config = dict(
    hidden_size=192,
    experts_per_token=2,
    moe_layers=[0, 1, 2, 3, 4, 5, 6, 7, 8, 9, 10, 11],
    lr_router=0.000552,
)
Below are experts of layer 2 (counted from 0) of a mixture-of-experts language model. Rows are named router (the router's row for the expert), gate (a neuron's input weights, with its number), up (a neuron's input weights, with its number) and show model dimensions 0-191. Each number is 500 + 50 x the weight over its row's rms, rounded and kept within 0 to 999. Numbers have three digits each.
Before each expert's rows: "mostly gets" lists some tokens that are sent to it at least half of the time. This comes from a sample of Wikipedia text that the model never trained on.

# expert 1
mostly gets: " 19", " 2", " 0", " 1", " 3", " 18"
router:485527516449540451546520512605530546525534502515519582530504515481476471381575426395583471397475516527562548505528461498503552636446528474488495495502446553494503459453476559483598501464512515569489621499491497465515533458424445499483410471545555421506482575507537454526362476522524491489488399507609540511517475561571450513528463511441578474472423519465519384477414507516472545496568459575545560524354496535518530437546491466540571426474411474448473456451559487356471455512481523428452482554451461444559519529510532474521512467492468542548442480482521538547582486431500560496
gate0:469492465505492576503444539526548422545450558425464411402492493384462442480549518435471412484499435536552518525440532504517495527508410450543512535546535502473519443470560441435501470486447549534569413441540521585527523395566436494551463537531530510477519533548463471432458574469487471506406489589580555434535385451449483487571490493468530474438449488565511439435478475536407560436570472440487557491521458478485513513512495498600550487502460504500511533515375472382442465513500503543547504562687498542473548452450488379470560518496493483592417488484453550498492525472461532543
up0:501527556484543428544545483450436545463565499570519531604469516583587508528475487571514565539535497509531458440596462470501479469484582552511458406430396520531481547518477546531483521513542466555478590546443450459471472583462570496438512489442457522585419483480516510520519488561509544523542502467377450537455615560514494479485491462551526540553538533509458577562531562413581433537477505589463435478490572512483467488464523488400511457469569488479498425464564513642507547512500429388417551465373574509478432525508483549502444562540473516434491569526597445525516458549530440439
gate1:412520551529627444489601527504520469516524504541615482442459530521491488459476510521521463474472444573502473459477385406606515586464541484500472556473600522458488515520502520462503518520590484491517489482531438425538547439506446525473497449466478423510512461450490565596496529480509520481569527501419603550623448544441511626443496471478468496459518532507478479518397520518503518458524495627461463401532493452561513507480547543490426556633513410542570506431512555519472394520520526604563531522494454444482482480513492446506434589479560478443502431494551540551567486399537543549
up1:529466451483368450531387445553512526479499451473422439554451468456534441561545461467408504468477500502467493513463617622394439454552436630537548409517370450528495435457484379610467487531447530526490575540473507573510452526457452542499517562543566509504439509473524421528540456499500495468531457509573456515453487525544535479454550582541501576535509572503514473465569493490452516590461498506443487587541523601448492468450468491524531519428566489502525488533525451522413633502477532488506504479496498453475498510492548504532575355538470518497435558494416516475545552514438492502
gate2:484530408532499487582534392542499542555484501533496491494555469530580415504523505420489464390331558443533535530412513573558551597534416427425596586526562479491500467539511573548447499519493572498468514468550551527571492438519530488474490558544499527567508508503433475525370524542510558443539480514496493600543485478507484590604522494473465492524511425478502437420484512469534472446429507490489478451420505471594504502531523496497574450544499505499442387537497449483523501536431491535517535488571531514581472516437534429513518409483532598606602529492533537465502468456508387553
up2:464392550486577456380577552441488491506526417476503491472462528410451585539476543491496472579587427571509465463540501460474467391441525530580483533506566444491423500462476428438579453502475520462495490511464506489448519573421459554526479455446517458440482451473425496533584471479501525574530528437523456477407500523498510411420457535475518532505450579523575486531545561606495463544545507528463568602588497507434483529450507507493434553477445502473540649484554524456488493465559513579479501490455466419520432444541357625514495575505503451421496525472425521508483481541552534527
gate3:526610532508512449436531547484519513482509585420476477530519455537575615461606544456456497486496466458491542466572533524414526567472552552439445540498501532578482469492471540393481502466519486546480560420543521491517494539504557469511452503529475388452490432446614528517419485580419519518507471524446520433441455533509525504565542503531500490443481489459584445398519435538479473434586527582528375424446483481472517533575558504545554572523497464501410468527448489450471478388560529362494507497554438456471590513566562409537459450578517420528457567456438480562491515497448547516
up3:563606490521519430461506563500504510435531563429491501525536472575550599466552534459505507485476479458494535524560532523423462574471564568459478532501471532553448514508451537405484532458540446546452532398530535481531490531508533465484424438562492405466452456442608524549422502607471536518526466568439531452474433532518549483523563460577499522400500517451605442447491447530456515431593557597528376443429456433463486540567576490484532553521501464485416458528458497472486452401549520392498485456571465476428581512497564414564458457563507428514474539461439482602544486453462502484
gate4:490488476531518501466563531447552509453451552517484467502518476499587482492461521460475451469535539561515478485478509528489455547490482522529441524473475431516523549598459457525552481552531585566465596427473500497529527480535572509414538423422558473508504412534524433571482531419554542516469424534441514359582484548463421414435529471518515423514474480425503461548510419611562417353540522495502541473470480489427490513483565474457524476591478561498467517451656408460465467532547502468488497471516539518631417540531515589428479425500604502585476494429439481520520588486568482536
up4:535500550444466401514392492574537495558517443479546532489458487524439511474514555527470553558465497413555574414492478429484513435484467493540447536544497560431452430471551517463517474471456460497504434547431483537479459542465506458575476642609524602540444539482532532435516469577467490555613500469559448556496468517535596604571460503522457508454425435556480539453523571445439614637498483513508454513514500570571476466482490490469568564513479459507569465557378574569517572475449492552557484539437481527439536502520482500524485499542384553448530498534558522472468413520446569506
gate5:447455474626541484496387512606543517488535540440459534497501512475568595440595537519544523511457478509596483471580505441469592541413487527582555476524534514569458478504444555450457565533511548522388533494533468535526476537494543585631515413572492480516568432524393462498448464453426491477493441553571472486485518460511456458476426496566543527534397479503526446552433452564454564482513512517518517542576561518484503567524465477533555574418501524483385419511538489481527432559465504425457507577583492516533611547538490539522552528464422467582485532517545418526526539450494544548
up5:473489448585521439519377489643538541479560500473397544493532552516588597487571500514581505533530427527566487502548499461471561521432436481555528452481525560517470452483483542446481549541430500525426521524554514478506475523511587570616486390584457457574526436538480475488453488441445459515503493568560481467522553495489397413460423436563552466557467504514511480544481428547459577455565552501523489488512538528442500528538437437472587584396530531467442435513563435495503426551473564421437504569548448502519612533571479511535542491486461474570441557523531475504534551431541556550
gate6:504504500521567488469465516522490533483512483505528477486366523470470389480555493480549530493388498502489472533510435534468511547444500489511500489524394556490599443396464461539472467401440486502575531505532481531465429497506519414436543489420579453513498549463549539484448558517500533510470530515398484511547446515423512531471559541456554565520384515455533454461533562473518560579538527546463467513462432441427504467597535535447468502478483516547618495435489560397494447521497536602535488546569442498541575406491536480561540436502594561378420464524524575506649570513449486575
up6:508609437455476455553459527515638470576431521558412458524577508499565479492474475564536506522578486520456470436522572497536473515550516439428545476459490547510500539467506543492546514526570533469458447454599459449479515474592490472402469517603545469560444475451440412526503448553464490476479469508483516531464559387550512493525424460567517439430484533449519398479543454405464456508480426478427508585392494558517448574502472503449520461585468536586449559462558560590542525427495517509479540477490553443493416516544460448505479476525443409404455576423467465444517558422570543481
gate7:409568550503555423473444388577598543500426468494421477484420508580589561523471430496478489514470460494556478531558454432484486572496474500519536460474458463539428488523465475438445482514537489510388512528507503469488595517417511510448514455405526495517571516494456541423523496532432591530577458559452505465443406514431601494502470472576528454494450473602408571499516489494416498518490509452669462521469505472482489468430433538430502485534509462577487504539466533482465460460541493544404547534632544420463517486473575484438483552531424506519539460590462446544506534441415485477
up7:581451422442432559588517544436380513466499574508555511565539479427463441411555535530527480512539562524468514432453518540537498398503493530472434547473577459547522508467529491563529516491441548483591477489434514562513438488572515526573551520646415472463411491514571469603462503492482446487436526509523520544596619467519459486523496513483466516511498466383516401547440468487619515533520475474382572463525504548488501475530542472524566522449503520380538503456513500483570555514479468429560454509460475562511476446548449544545549463490599502469495585423574539509491452548579514542
gate8:473435535517573471551549550546584470528538606565429557459475469464407435450458579466500512486573530441489561537476486448529481561481529492533517511455534492586546479529438518505464533538475389526470438516451494510495527545521574463537532490509538430484448473452606464628397466486551593519463472466563498495427485500537460657527483518506560449489499583526475482501480395490425390492611594467410475482555490461475534538449589463500520507423528471566524495527497560533569455503471519507459451458558467501522430423503555545541469501548471494504406354482444474587517496445578478511
up8:478485472507417572438489432585497454431453485397484553480538556472535545507447496494438484568444486558488456564601504475388634462540443424410444529577420516529380531533566562553528473508455480522549530483574602527566504485455422558532541452546466487450469503495465508392527566457485449525478431507489404512546483392439551384499537493498514581451585432507553531511527494534539518462402512507523536469513543575492453473509419522482526443515539495510480482511494473484510449508449475530531466563477577588482529585502523403512481605447522521523537561621562474487513500552487537446
gate9:466554436550491471484513493541490463481519393526577465472548400524396500572512575505581478491564455424483489479538506515540496477426388470474429512497502576609552475497527544429492496478550520410553484581552367437448538453480450432397575468484500573475481498517505425452414525475551503547486482550550552558404489499467517471467422561459514564516506499511417388446551503455533472458534490479542447436485557535497566522515462484433575502571479484500552447549531483481565433371499476521575457479529541408486493405530585423497517503491490474459453414496562516525498582401449483560
up9:452507565462593504451513534477475539565473554465465560543507531448623496514492387516426466524490579586613460544434501493434457511523612445564558445490534468472471573541513450482463515503552532449465513463530572582588506515513500504521410532519529419551488552468486569482550431504423457429497508507460416468558519504555522554500571504524531460437491583432565583590517537537515474604468439523538502509534476529530440486509535589538486539443446509494549545390510543548443517583568561479447531526425486542473457519421414599479476519512482478599519577535458435567466420565534529420
gate10:489420463459546490509541409548429568470535477520525401370476481480505501510437478420464524450493487533559468591486545557451568497361396483545499487546515455490536480616581513444584499541570538585453583500529471472591465466448457575567509521561570523574484480480479485551535466539464450525551506465580427482473505527505414553568484485534537499466482484545474436512459491601462437409476535565466423475443543504427423476442448401546563469425523513476467502411531537515480469466448441495505482582568491482520467406547576533537563476480571545461533560514493472529512621492509570520
up10:494458442503455588443536526577490529599503407495481499454469479496582470464482542438516572442538453483482552489477489524519506455353350469498495514527473438432501441533516412443519518468500522554569557548459508480559387559496522544436598446502554491446470435454523495477478479497472496503525566396493464483524515452458468470589509500458556544430498491449521467538448551473467529400543541514534556572492464464558500517448469378533528488444549602478458410588462493496525549463479460410467550542527543405460434383541512525552531527428513443463406585525510493426475534461606555464
gate11:577519510647546570635513492385520525463478444496514466476518489504585383521467442442510570540464521557529426509580434527488537496474547423567461496465430482502516473452440516487545495523513491568472537514557517567452509508475428501496545442524531479442469485466541567478519495598484507583534377512525534519492443575483433537515478540522552518527419566493406473469557563506541523563513535609514435506491447588549434527442496539461439481610452502531505552501570510518485536521438505602491495512484576499428444475491457618484407452515540464538568426593575525501479597514583547522
up11:467579550521426563561435549541480507468434489495459454493496481541545457508506538421455496513564536494550456538512449585446490527504617529552489443443492457523560496447473574591493494451490492543407585515468548485586460566468476496453399462486597402457625494550549484492500563537400471567575423531432532561464415506442476598439483523479470562456533488560503438405491505552506574550474469529410433512444517658468514417434441446450515507546500479522518541556572508421519554506496484550524502498427495500436440514425524581509441476476516532436488448582449484589501534475519492488
gate12:504431533491536509530474507472507465457584563546530531395475429472389487564471487462495522539431568527575512568432489485456560519513478530482464392467519385519442446550394542582463579443520548562491573517479549522562539523494536552424482589548565546575453523565534502524538445510369527548546510466543521442477509536494421496398550434484561491451470514490535471513479494560535424472534460511535521510445469487526490487573488479561522447537544596428555534484512462492598391514541466476431424524577589547483517545580464489458521529501652510520552485533492445495506483445418392434
up12:559546522557486564495534483502479502531380428464476445605481597484582543538592483570524445533471451473496496507494474515508524495517434442550547637509493469509493522478547507476587543534457454436533454536526479527431580461402512514551592485439508510452498517400482524523507566522542462492442499536509446550582522521447531514556503555521411559540587505489470568494467550467506512541471477528385457512510555497443568524468479470495442533489459425597428403466505428476486555400477423537552527545492539447471545534518549546533473514516374488446481553488502483503576589503662550641
gate13:547561457401536536541447467561576449461539594498499562498493501551450523533515435419479442484556559516484533543520488495551489505532581547527446570507572493448470505550584560528548523478474512552471544476505542567529525474514540488561422563510462448448422581404463486568517476577469430558585494463422562507510539489465478580480453598483511531464549490437498390519491424564498481461487587527510491480466413527469564572604503473514565528503427524452446509481495504440520528435468470499514502456429393446562610522586534357535439414518518495404551485587503455533533570525509612514
up13:495520471433553497484495558429557455414491554515609511510415502557441484541577476444505458463479467525505610491496488473534453476510496546456458531550406416554547500519545465533518470535449622558416534450429487551476505476535446538474552552584454448496474497394466534516552472580501467469582440536458528561537454417528497554459447558579507473511492573499525378451503493510539456481544530478528503517444580420452537548639508514518410545483488531512514491494555532433408397431558401378572470420459448466564526542538530450412467486539491555435469499537485541474407497496475552451
gate14:470455480489598460467461507500531496518556536520648572457539443549578521487437561509639571496452484595550480486515482436528535557402414498496466527484518592491573440473422534566460515496428489395507529582469451495441561497494406522505460545518453509503533536498493538450560491483588443510622483517371422484507499529491464537638557497532496508491467446491476551518437487465553545535483553600436419555453471509499470456401470460496583493420489424532473552489493435410535512494479384458459518521509479490504540474418546409548502476578521513481506517465454511447452507445463430470
up14:502443517475476521572534416495467465532445415483481347484514536456472449546558543453416494473550586450429542523465558525539431421508451552530527530466481470431501554483524457431528521419621505516428481447541461562555513486625519505475544417440481503402515501530392473515445521511384569533464478443509474493506524485511478463417460551428566485520462552496515558578506505436473615539525531458448654437511543507418491481473529483541510555500497554571550466471469529585516463626501484494511581479475519464450527514550435579559489522552496496592552529429446491574505446524536516563
gate15:482547486466538474527497496468531571439550521557567555459463548521525475483627533461474482437438456607548510542465576525532431478510592449562549511491524497531488457536515553534466483396414485534451533496458508475577499411497474466480473519576524510507426524576465414431419424474582491541576445470543508577461531540422533533503527473493433492493461506406532540515550483542590528507541436544570506517439475573464420400542472500518523536498504507467520619532435583453571484512502440524547512547484467422414427441513538581482453498415618461573450442556474416559520589462563401488
up15:564526486492564491515463368423448493536521514553453540532395511474543406431517425506433501483470507533477510531495510553430444482380549478517454511441479512471513490569515578538503526375471438542504512489490473487534484425551510495553452548533528557583474609543356543462508506455459510530605517497491577518448501567508535490507603479428515485596476502500521538495533514500537520426504507434526555502419491436355525507544474557560547554527543420551418574542537479450512542480467396501434461603473468612511469400532529558517523521455602406553466539452485501533498489494474481564
gate16:484538498413576490452435532445547554486555540498456504462443534434491514458500428500465423414442512476544582567495519517502543579535433456500374369525536502502479583443428492575486500519436472488485479480498548570436470512518513482482408505515543494555477538540583507593511447545436525536472485408671468576502472428524416551541519504533477487501533497531533468569503467507475601521507531521444558513391530478581455506530496434470508489531456550432431528398536532450482466506528470417355599523441540374512520415510487466469451470508516490489555503521442551454486552436482446560
up16:472457488625452524558575423602460483541450493554553504589486504544506457450536580517502485559556483537474495461554500461481468466462555494489558548472408459551549432546571439453498551490601459589464506459481541381484510508474487438515501524468498571468429426467498471526492579410523488460539493498465530486481467555430590456429550599496590475488488430497441528455476549518488396502526454484540388422613560558491543500447439647475488390438518475572578561524453456537484524472503492513520508502537575500471528569536521435539439601456495452562524486490467427500561472530533541432
gate17:507504507468646481458489534558484508515376585533489594513531564430522520419440529424524524519586540581466516513509466447481515547547526539471545447626489507512599474514500547502526449507652520461499477447501428553485399541502582495418453435522522436528488494463483560474510462487489546453500517415410503466454535513520502566527530457497472554467387458400496562459482508581503525514559540531536591476455552476441456439577427442565554555492475410553455511542476517504471439440522468482592418435486508425491515513438558432457565473486523547516460524524471498507569426412446490400
up17:451463479510527535461594621453498504426578555561560522535426472547556446407486548513567452487504505545494458478416466558539492496467552539510517433565494443454469526571549460455559538497482460515591550496485476514482441483506483502563479539517407502496463463437425452442472448471572515471545606523506529502519477562571421535505453455426473516525564559535436521549403454498484499595425513478633542522527532470449514492467412650473518457554518563552502499435473499522493515583551473482440434562480511520454449474498490491560570489485550470445503505448636637432513531616447451553
gate18:546567450585513498471589470382543427551445573502489498528366501420527517487517546512552519528474394475515469552513487536543569512481413414624455453545498491462521568532494611530493518506384516562488484518554515536501493481501507495495483518523611563503482535480600539560384515566439449526502409521482477469500529450431438571510445405524432481443487510488507455440485508460511525488628456474588476541479519522620525525491498531414528519520514491467504505492479452468540500487503535544499496540507565511645478507395532495529556407512377511460496536502560522486511627414491478530
up18:508551534452460544528527506514471444468497515515431579496619496518478445476495477508541534486449475507417553513527466479458399561513509437481419507567515578580497520372605460544520536505409477601391491532515483523537469537507525418474570492441396550499415494464482536447549452441492545548451537502502545544546478485548411457569482519512507522480514520421469561607494489512439533524520404552590486533521461520374445483449484404582446558471497517465455477474524475473397461438446548540411419400521474433470431544548470389548500530503511467415446480404455522471461427484492478486
gate19:488487423465510499496421417518483499377544540505453504531489468551464416462467468543527486452561455440497522418454538475437496513529526554412552555521521595536527511480515562511512508522573488610474564598423527451542450518610526545517452488483565463482410481589507506560415573500455407557521585471492517510519487610438457553591494489589556521529432530532464493509433480625474478517448514541465519494526474485502564526439523572533395452446498513501573518500503508472564462555461560524547504487441532421502543478503576390573594442559515533469514542506580607468439487519615554533
up19:458572518448491550451449371574456425392558503480442436499501424581527532487521467517419522504518510414517539518494535415501453494507483566446483507525433580444514551497576440593544466542503532515489574571437488521574496528526514528471456443444472447493532470594459492545475517513433524556433620513544412534500463551382452556550455529544576492532436489463523498523493496468467581547530468483476533469453490524590546545506550457501431500481399607536532468408473521464494511503550502583472518493472480404622512486580555432603581408482504511455521469536576549485531510568600517536
gate20:571509411562527493531393541499447489558540531523475529523481576502468464450506534488489548433481466467561511479525508421510450543483568470571422540485476377468538428435585531478558441396541475537449598497516531487548466524627497567570597540606459408525573450519471509507439458494518511438515480500530475487480526497540566562521584510459459460573567518471586606618463550521466499600557479588595540465453477505522494518474528555456499410547545433485485460517451537485487457486508467481598532507492518538395501588513508571610476396495503466494483521495581474442543508525545573479
up20:555491419620514501554430371562486483520547492590450604485545539501522475438480485523515526429448524506528537565539493426417505495441523556647431470499475413410522491443524497519576411449507479532446595535429473478444468546576522535576519470577473435553453565515459521542486549568540565490511517506557535541423521494537550602459555580488459480550562466511596565559436500553462472548543460651615537423497524545529418548474446585533513451549515420507478516553535493432492510484469425481505523522505495480485498507497427533555523478475496464531547572520516493462547502573541473543
gate21:443504521632589426537516472552522453546509596548468434364515454447544481542536477514482523516475486590507502505574531492559535567503504495560465553459512498434533459436542506421491479550508496406390550439595433503488478540425576548484457480531524519430493522458443553483455477533497460531637478543573479517466529438487496426571478553418522524421398527520413440529460546550449527501533432498512523551510526521466466490476533472451476615509550463442503411429542461552541474468519556497528581439543445504487463426518467508592544447563520440485419411540555582496453424511561413471
up21:516506436391473553456500503482455511465433455433538512550490516538477491471461520427518477478515529421526502424430467480461489456561497463434486483510530565617483515553477494519487510483503522514580483564389530483506527495563462492508524532505444504586527473508515465551530555521584508499371545420436495468559474545481547556462536467531492445600606421471609566460485404460634518548434596455449479418518458568530444537555464532490495404483492567534481567570494515482459488545532475482496416597415516443501442558530492583418452514388495490573559620498445423529536505502468551579
gate22:530527557594572568511443442448460530503476478506535452617452473610450496506525521504597451499512499508444489422453457562498581573456495426516534438489544541534539533491470445438484469459477480506507464495516512493515518512445498497491489600573473470539581615480629465474468486441540439494528598557509510439514483472496531499551479571519484430543530521442479534492401569513538525511432594470576467657552463460559580457522573391486509464464526458551564482505551516460541570563502539472492526501441576477643498478439487561479546353480473521516454438534459546509506596464446448500
up22:569530556573539540494566504517438491505436500479587492559496448459454510489567552439528468428444572493372435500550546438465498473543475422515420531415499344516547418508459545513520514480543552493451495546486536483525527510544556465483530488475381424569545478518486454520519510424502421507587520536435586514513545525480621503545494500474518426505454489552479405539476536510549477532439511486482469553536508469520561559503540520479481328571525528491487502505510456520530476579592540536546407552454544488509586523570525534423473447455576431446394499506400521511462580403492445464
gate23:507621455480418440546484525489416501587515565448486505486508509444536390397534484544486545447517542453527492493612572504416492484501501475437548503574480514510535445443516462520548444478502468470498520486440470534515403424433533525483403531516489477531403462485472472574529471558497572469459526393552572550526486426477502532465476438538519534488488548462427503438482592544498421508517529543427468554486511489497487549491604546522404510579460468404444427490612393486569547435581532455536456481527433485560489487515558406407539406556503495508415504598504549526504462605523498486
up23:509500432526478474420452514546476570414458468538521461415495503494498501551416537454430547535443522535481477520530504495476484541533540469516439393409506506527526535550541493545458479511492511535547515421521529524542555521474461545518375398603468509519515460385526562487629521451481306469485422507514462521494519565531469449481401411522467522442488516624447505480511562441416529442564504533498505461437523373568474497505564484474598514434513528455572425431429459451481416446482408544528486491460514474460444500536493491565484514413449507495528561554454559516467515582469480550
gate24:445511434514508486499527522494457521521530411548520577598457560490452517421594551585537425486544429482495521585478577546479535551438433610594424440361511482468480506499514511614540504530477502528487514516477538474461473465559497489474435477551503437465537454511434477444451451559505508496488462468430392458537436557486397562447450452535444487509516456490549438432521494498454647411604461530534467540511485517437467528605482553515543507541467547365477642508497439526535496502464464517520500473466551497501559562487491478479488431552391518501584485494458542521483533497567572444
up24:547418587472513548563489472517513516508428500493381455414474432534536499544456434431485544605459659500554473434457505468511485476520489450478653494578503509566485502514485470397467466507527527569453442508503474505502515471420458488545540489386439492497470591491587467534534463362459456526597557570485552525495529502537521489580461521543529523522506500537476510426503541448526378545481503469522480519534497467498532454388490495587393481427582537569539446474450596527444522481558494487535570538514478514528460417421533473509519525458562530459433514472545564420542415499453482507
gate25:513488486484538451511551500579523461520522505476588540498531461476514595494468475457589486374556473526495499377469537454492468492448550482480462498475456448374513527459570521540497512491503431482457508541409401496497415513539617496520396472482419526410425552519542534539476528478659580487489488427508571542492533434440404507537632517453550529516491538471558500483475441489509466501597462488480555516412524431489504458645536425504567526501533487505434464511478484539548455504510555574480554495498508444476445544418579468466590542546442429518446489508500517486490384580533508465
up25:496482493468501492490529502569504472504499518440555526513543493487466576484441462428534502397558492553491488382453583454501478470494574511458470496512491447392505528512575508525513482446558444512405525555381413528482398517548581523517438464496459489396418582518560522557486482442571586483486522390502588497450569465466403505564675527446555497533493510475569552488513385515505459464566449494491559512448526482455524507608528461511563599477521494505453431514459450509531458516575562530478550526517507434503442532444574467469581533505448422519462469508478500424526395581558511484
gate26:528450535484557460539544516409412544467571567552490439430417557511530499471452514403487551498487424464460540504505495436441454667437513540487532505530501410555536536525414497553553504542456487504512510420471511496539469387495385451414480488505488451514514537489444539503511521496518434488547489394459425418464512524499424433496477456453505563529512428497561462606462450414430457514452535548497456519489450483531440501498564399462443499541573450508431483589436521444459473514544588512539558492520542493552526534485470456451547407563403565544518484451511561408641477476524523469
up26:462437490440520431530496532599481474451515479469410441462612522495556476484499432467635471465550565543482567421573472554538545468421622439455467585461453472554575459414578486488509582584437509519503527521538471480493624466425515566504405495524526521506427465497605463517498492471529537549350496546409552491516511493476391525556526503502513506476529517485464500453506455455532408536446472552555468539475534619474500463569475439574546537535413519515451519503559405564551449543520505448411488482499496474484447487499468434522456601479501560499480451506484486511435486482419479531
gate27:489536508506557528490510514520382488519415480477493577497492386440528488533551483503498439470444476515558509595448570448494539506517437561423460572477431505546562407534435567591546552394542477478518516551601589382499525461532446455393566505495538512511492499428444565505418431550521523527489479469561484576484557496531425473552423489477583494542449538479536510501464407438490535610537526561454590468547481505563464505471489496518430493478474546532480521440525447507445542528467472551428399429475454518468467520500417537546464444552685460556468568548555520545494493487529508521
up27:605460495508431564505452528374562570464586454515535483448543514547371498496496464547440571533554499466422498491585485533475482529519530437469490450474573514425479533457554474485452542564487512516473488500452485567495514452506572541553447518534448450565501517478591549509579608517443547452550440542416468467524492490464514515431574497489499507390572477483439484574478566536498514416461525480540392499475505562496470441554545431486550492500550482514478515519557562436520506433532605471513616537544448513490610487564543471486580481450368506423629470488399465456488545471485544442
gate28:424445421469449547543563469532500437460432584554553552554473548551538463486523510514484451566500606508535465470483489525496549544495533469504464562486579456527469482439531537456453554516457468537500568515572430511466575634516514412565514373461476516550465566484512512451442549509451562641531471563541537458472462497537512548542457468581547515462576485489418547545499476575499522450497539523511519440463494586502480537485492567525426545518475421532454501379481527400421515458568387624452489445531477512501479558485543543487415483441451415545576602607508510540537472515465466534
up28:544516445508466541545521444491549500500522460607536543530561578530444426508571431470453477601519508537453457466472514557455559521452543453520480527551480517450439503444588555486513468401504488428562529489458463437417491526537509406539492483544555523516481463543496449550434522454465472474433478514499479469583517494584544604510489417534519537556633570522442409537484539579507513589390519467495579475548473563464519475547507594550407498479509490540508563462387560477555423565508492550435538471484522489484513509481506601449512508520482380390482499507460374463626450532491510440
gate29:519495419578594466576544521496490455408365509473521459588564432505530486499500549547543533526491514459553538482548528495567463518526454413464538479473584411494520306469509487549500425475477465477564512576543586429497494459424511509400482543557525493509486510545390432565512539555481525477472424477446471528527502414513476532592410545545573515469479558465438439538580456526529524504502512503453554541521551450573492476413602527527486471419430433514561528558466523489492577444419430477534507493537440531538472470474492513418430491533489488536531494443542496514546607444582542459
up29:516485506409463440493492501466442478491517460512523562462478443491493455551564511524437499514497523604563424523486479594453474477472477589508552532499518577548556574511492517430516451537460524565463479480505554549541547532559482563470556511571433504506446542525615461477404560499524504472432544565490498513488511610539517532494477477528451557455446338426460542507558354462495493541489457465456451576433491367507575459516465460452596530513446511453567507423515495474498446496581498464440441482526618449494444401527477498452483426511516553587466534446467516331537502494565520492
gate30:498569479549484366480521567568464426520519482582542498477503467478540505416596478522491454515484448542561519538509502550468437498452495512524514534375499458413470441564540448637489459520462506466400464456494511443550523551557596471508457508559567464506430526492468412445459469520484517562519435415402518571596476444530557546533480464587448464457452417514370450408482479532508526540475496547556438536433543540460506541513462436528489486429557524424508411538561519368483563474531473528490562450423461500496562469474564597527543450482518453509531437396456536524507468542481513510
up30:554494514412459602454448392417530550476445469492501518639493531561448510563425548598464448537457538550469483345464480490508531548566481552459544445577527535589492547506560533496482484449463502487487557559400495525414471504474410530490545543497454470562521486530597590435568538504425483502481535541566423418521485574503428430519512594444515513574480606474538498523547478491431465494460503446554515511503501486496438511531478472446513478435452548560521530452458493544449435522438587469564503567565441551476509511485518453455465415422409598478507454504519496422537446487517437545
gate31:552429479572595401508522381588528623548535500482465503538632535433491468606505488467485471412475449466574506477440444471574617507564515448498470504516503439480440496501412493545512514470558492547417550493444571417419495567487549521544556493496512504548460531430401543487513474479541524506436493588518613475592503510420508521561436521516582609577443513482467490452538537614445451473534503458473508419457552500462617495528537518494449488539471409435526485539508455478508493552420403489444454494502483548511495471458438526532432590531499544459484489502480542479494540475467472470
up31:509560495474494606510645545540454429490528525467485499439466518541533549427461537525457480524557499525402534497467451513450442493581521584520492389545469557594522507585536533429516538485442636480525522485590449527508559431499478498539503490529511470572545418466613448538552572514543467524553455498505518506495553498549536454465485528509512468412529495566593561489596456479570544472374565584448505623485558529557516462504437487527508526494522512504527453480466570479539555470560507482571640513474487560516505476426584551559490556538445448544593459583465477417508492565499507518
gate32:483502461434569384486477536531476551522517530444503409457493454442520574511559480495482579541462337474544545457428426598495438551590488595537562465445507423443520539459524553467516385465439481497447497534423567416570542518495444459513541452519548520529513473497579521581498503539513473496417463567506537567550436492484536504556499534497540473479410540607433470535460511510452550500435482401459555470487474546424507511438524454527550430523559496546473523623503514458530514432492539461545543374485472485604454527585489506467468407492529394428517431467538470522531467474479493464
up32:545491473527503637523412480495459414468407469509461558498451540539512510509410522541571489514527633515454440521521521371582552420403578442497432562542526555500480499476490478505509560601432464476537467485540522535425547507451552506452464556426402457433472538566484474450480529481468503484583563441414511480424561472436485524433494466511491509558564459390535547474517424516599473486588475580537453531513530478561406477530488547498475525482570550433500507407542464544517452538460482548500511612538476481419560509451522508522562553418487609599525515512460477460482496519529487520
gate33:451590462433470484476537475551551497473562544568458534548441440492613441504487470450514526544567532530607544505473488548498437558529506475503520547468622495504537594438452494461568451541462647439497564545401464491552434491530490446427491438520467565543519402458493479480462488547511507579485558548521475467530525520550561542446620550507590540498552463555509477564550488415474483546500493467575522485437563538599527471526581513433502464428456503527522444402454484514535407547410593562481574470484549492517625507505494505448473560520501483493428542520442501492534633445533511482
up33:495572456412454499539526519541490492453511538615493534563488424490654479510560444477475544479565498537567494513494499511504468511519498522467600526463633484536540525536420541431562469469550582401412531527466455536511471460501421506378470457511489561519572400462513488469472505570517440463521536508466457384558518508541556486547502514453610594487515502511554498550528555416477471540549491435597447446398570514511504527555551539473498448475457492603569417438505468539561461578405522611460502461490532523407574487490476509476545512521477418517486549526447505502491590463510571514
gate34:623587573434526543555567573614526491394468447482479484408456458415557485455507544453564406483475431444546480512503449594415476547420505549462577463528508409551457512513460568556554474476381529410498438536496570454452511474519481515570456572478491481538548476511493519533466488518462420524507549585510570440387469522517543395556429504405499542463502488466568480543471500526496520525547442504550444514571404543509499512554544482544526548530494436456441558524423543479514502490475506543540565569522617466577550495482476551455460528537463556507423445419535482489572469483502547480
up34:376425424590455449448458468393514503564553539496498536595568473564459506544545456536429565507557604547490498500471543391564510462540545432509465546495528549373543512473555424408448540554600492567521536514485427550477514549481525490431520426497517551461472557411476481508523511500566548442522423424488469542584500501519468579431589462586465480551466543521390485508505480437551462490452552511450536518488587456529508492458482538494459452506518551532486429458552436516491504525520462473486391472478361546428494522493521468525575503423521451511621562568469490538454535500507498504
gate35:485586458497531447440548496454475522482507441609523550497510590484465503494488368490536481476544479497591440556499449506535408426575503440501426398470541513466556546481407411483554532458543422536464580460525443526512497542486416509515569480495412511479514455421566510518496482535523554422482531492597484554478525500500526455534408445545539497488380564429408402516464622556531474473508570497509415456532419510521561492441478509489613550497471491535495488517524442505514463470442469473457438488512419423507505474453433520459542513423498491439396453475516568503393458476476628474
up35:518445511563480610457515462522493497512636500448556498514491432533489580541519540583432625459491433459490471520539551504542576545514468519478500579508470459495466461469587566499474538552457469454514396490539444518429525392574556543432429471545597534462462467489406606505466540430532477517507421526471501500486505514442493517523580542481465415501535408476567578541522480455500519532475471463447528428468561570437538491586504462476483591471486460477488539514507543423533475508427484460410529501422618534463506607562598538507539515533567493514576507461530603517520590529549478592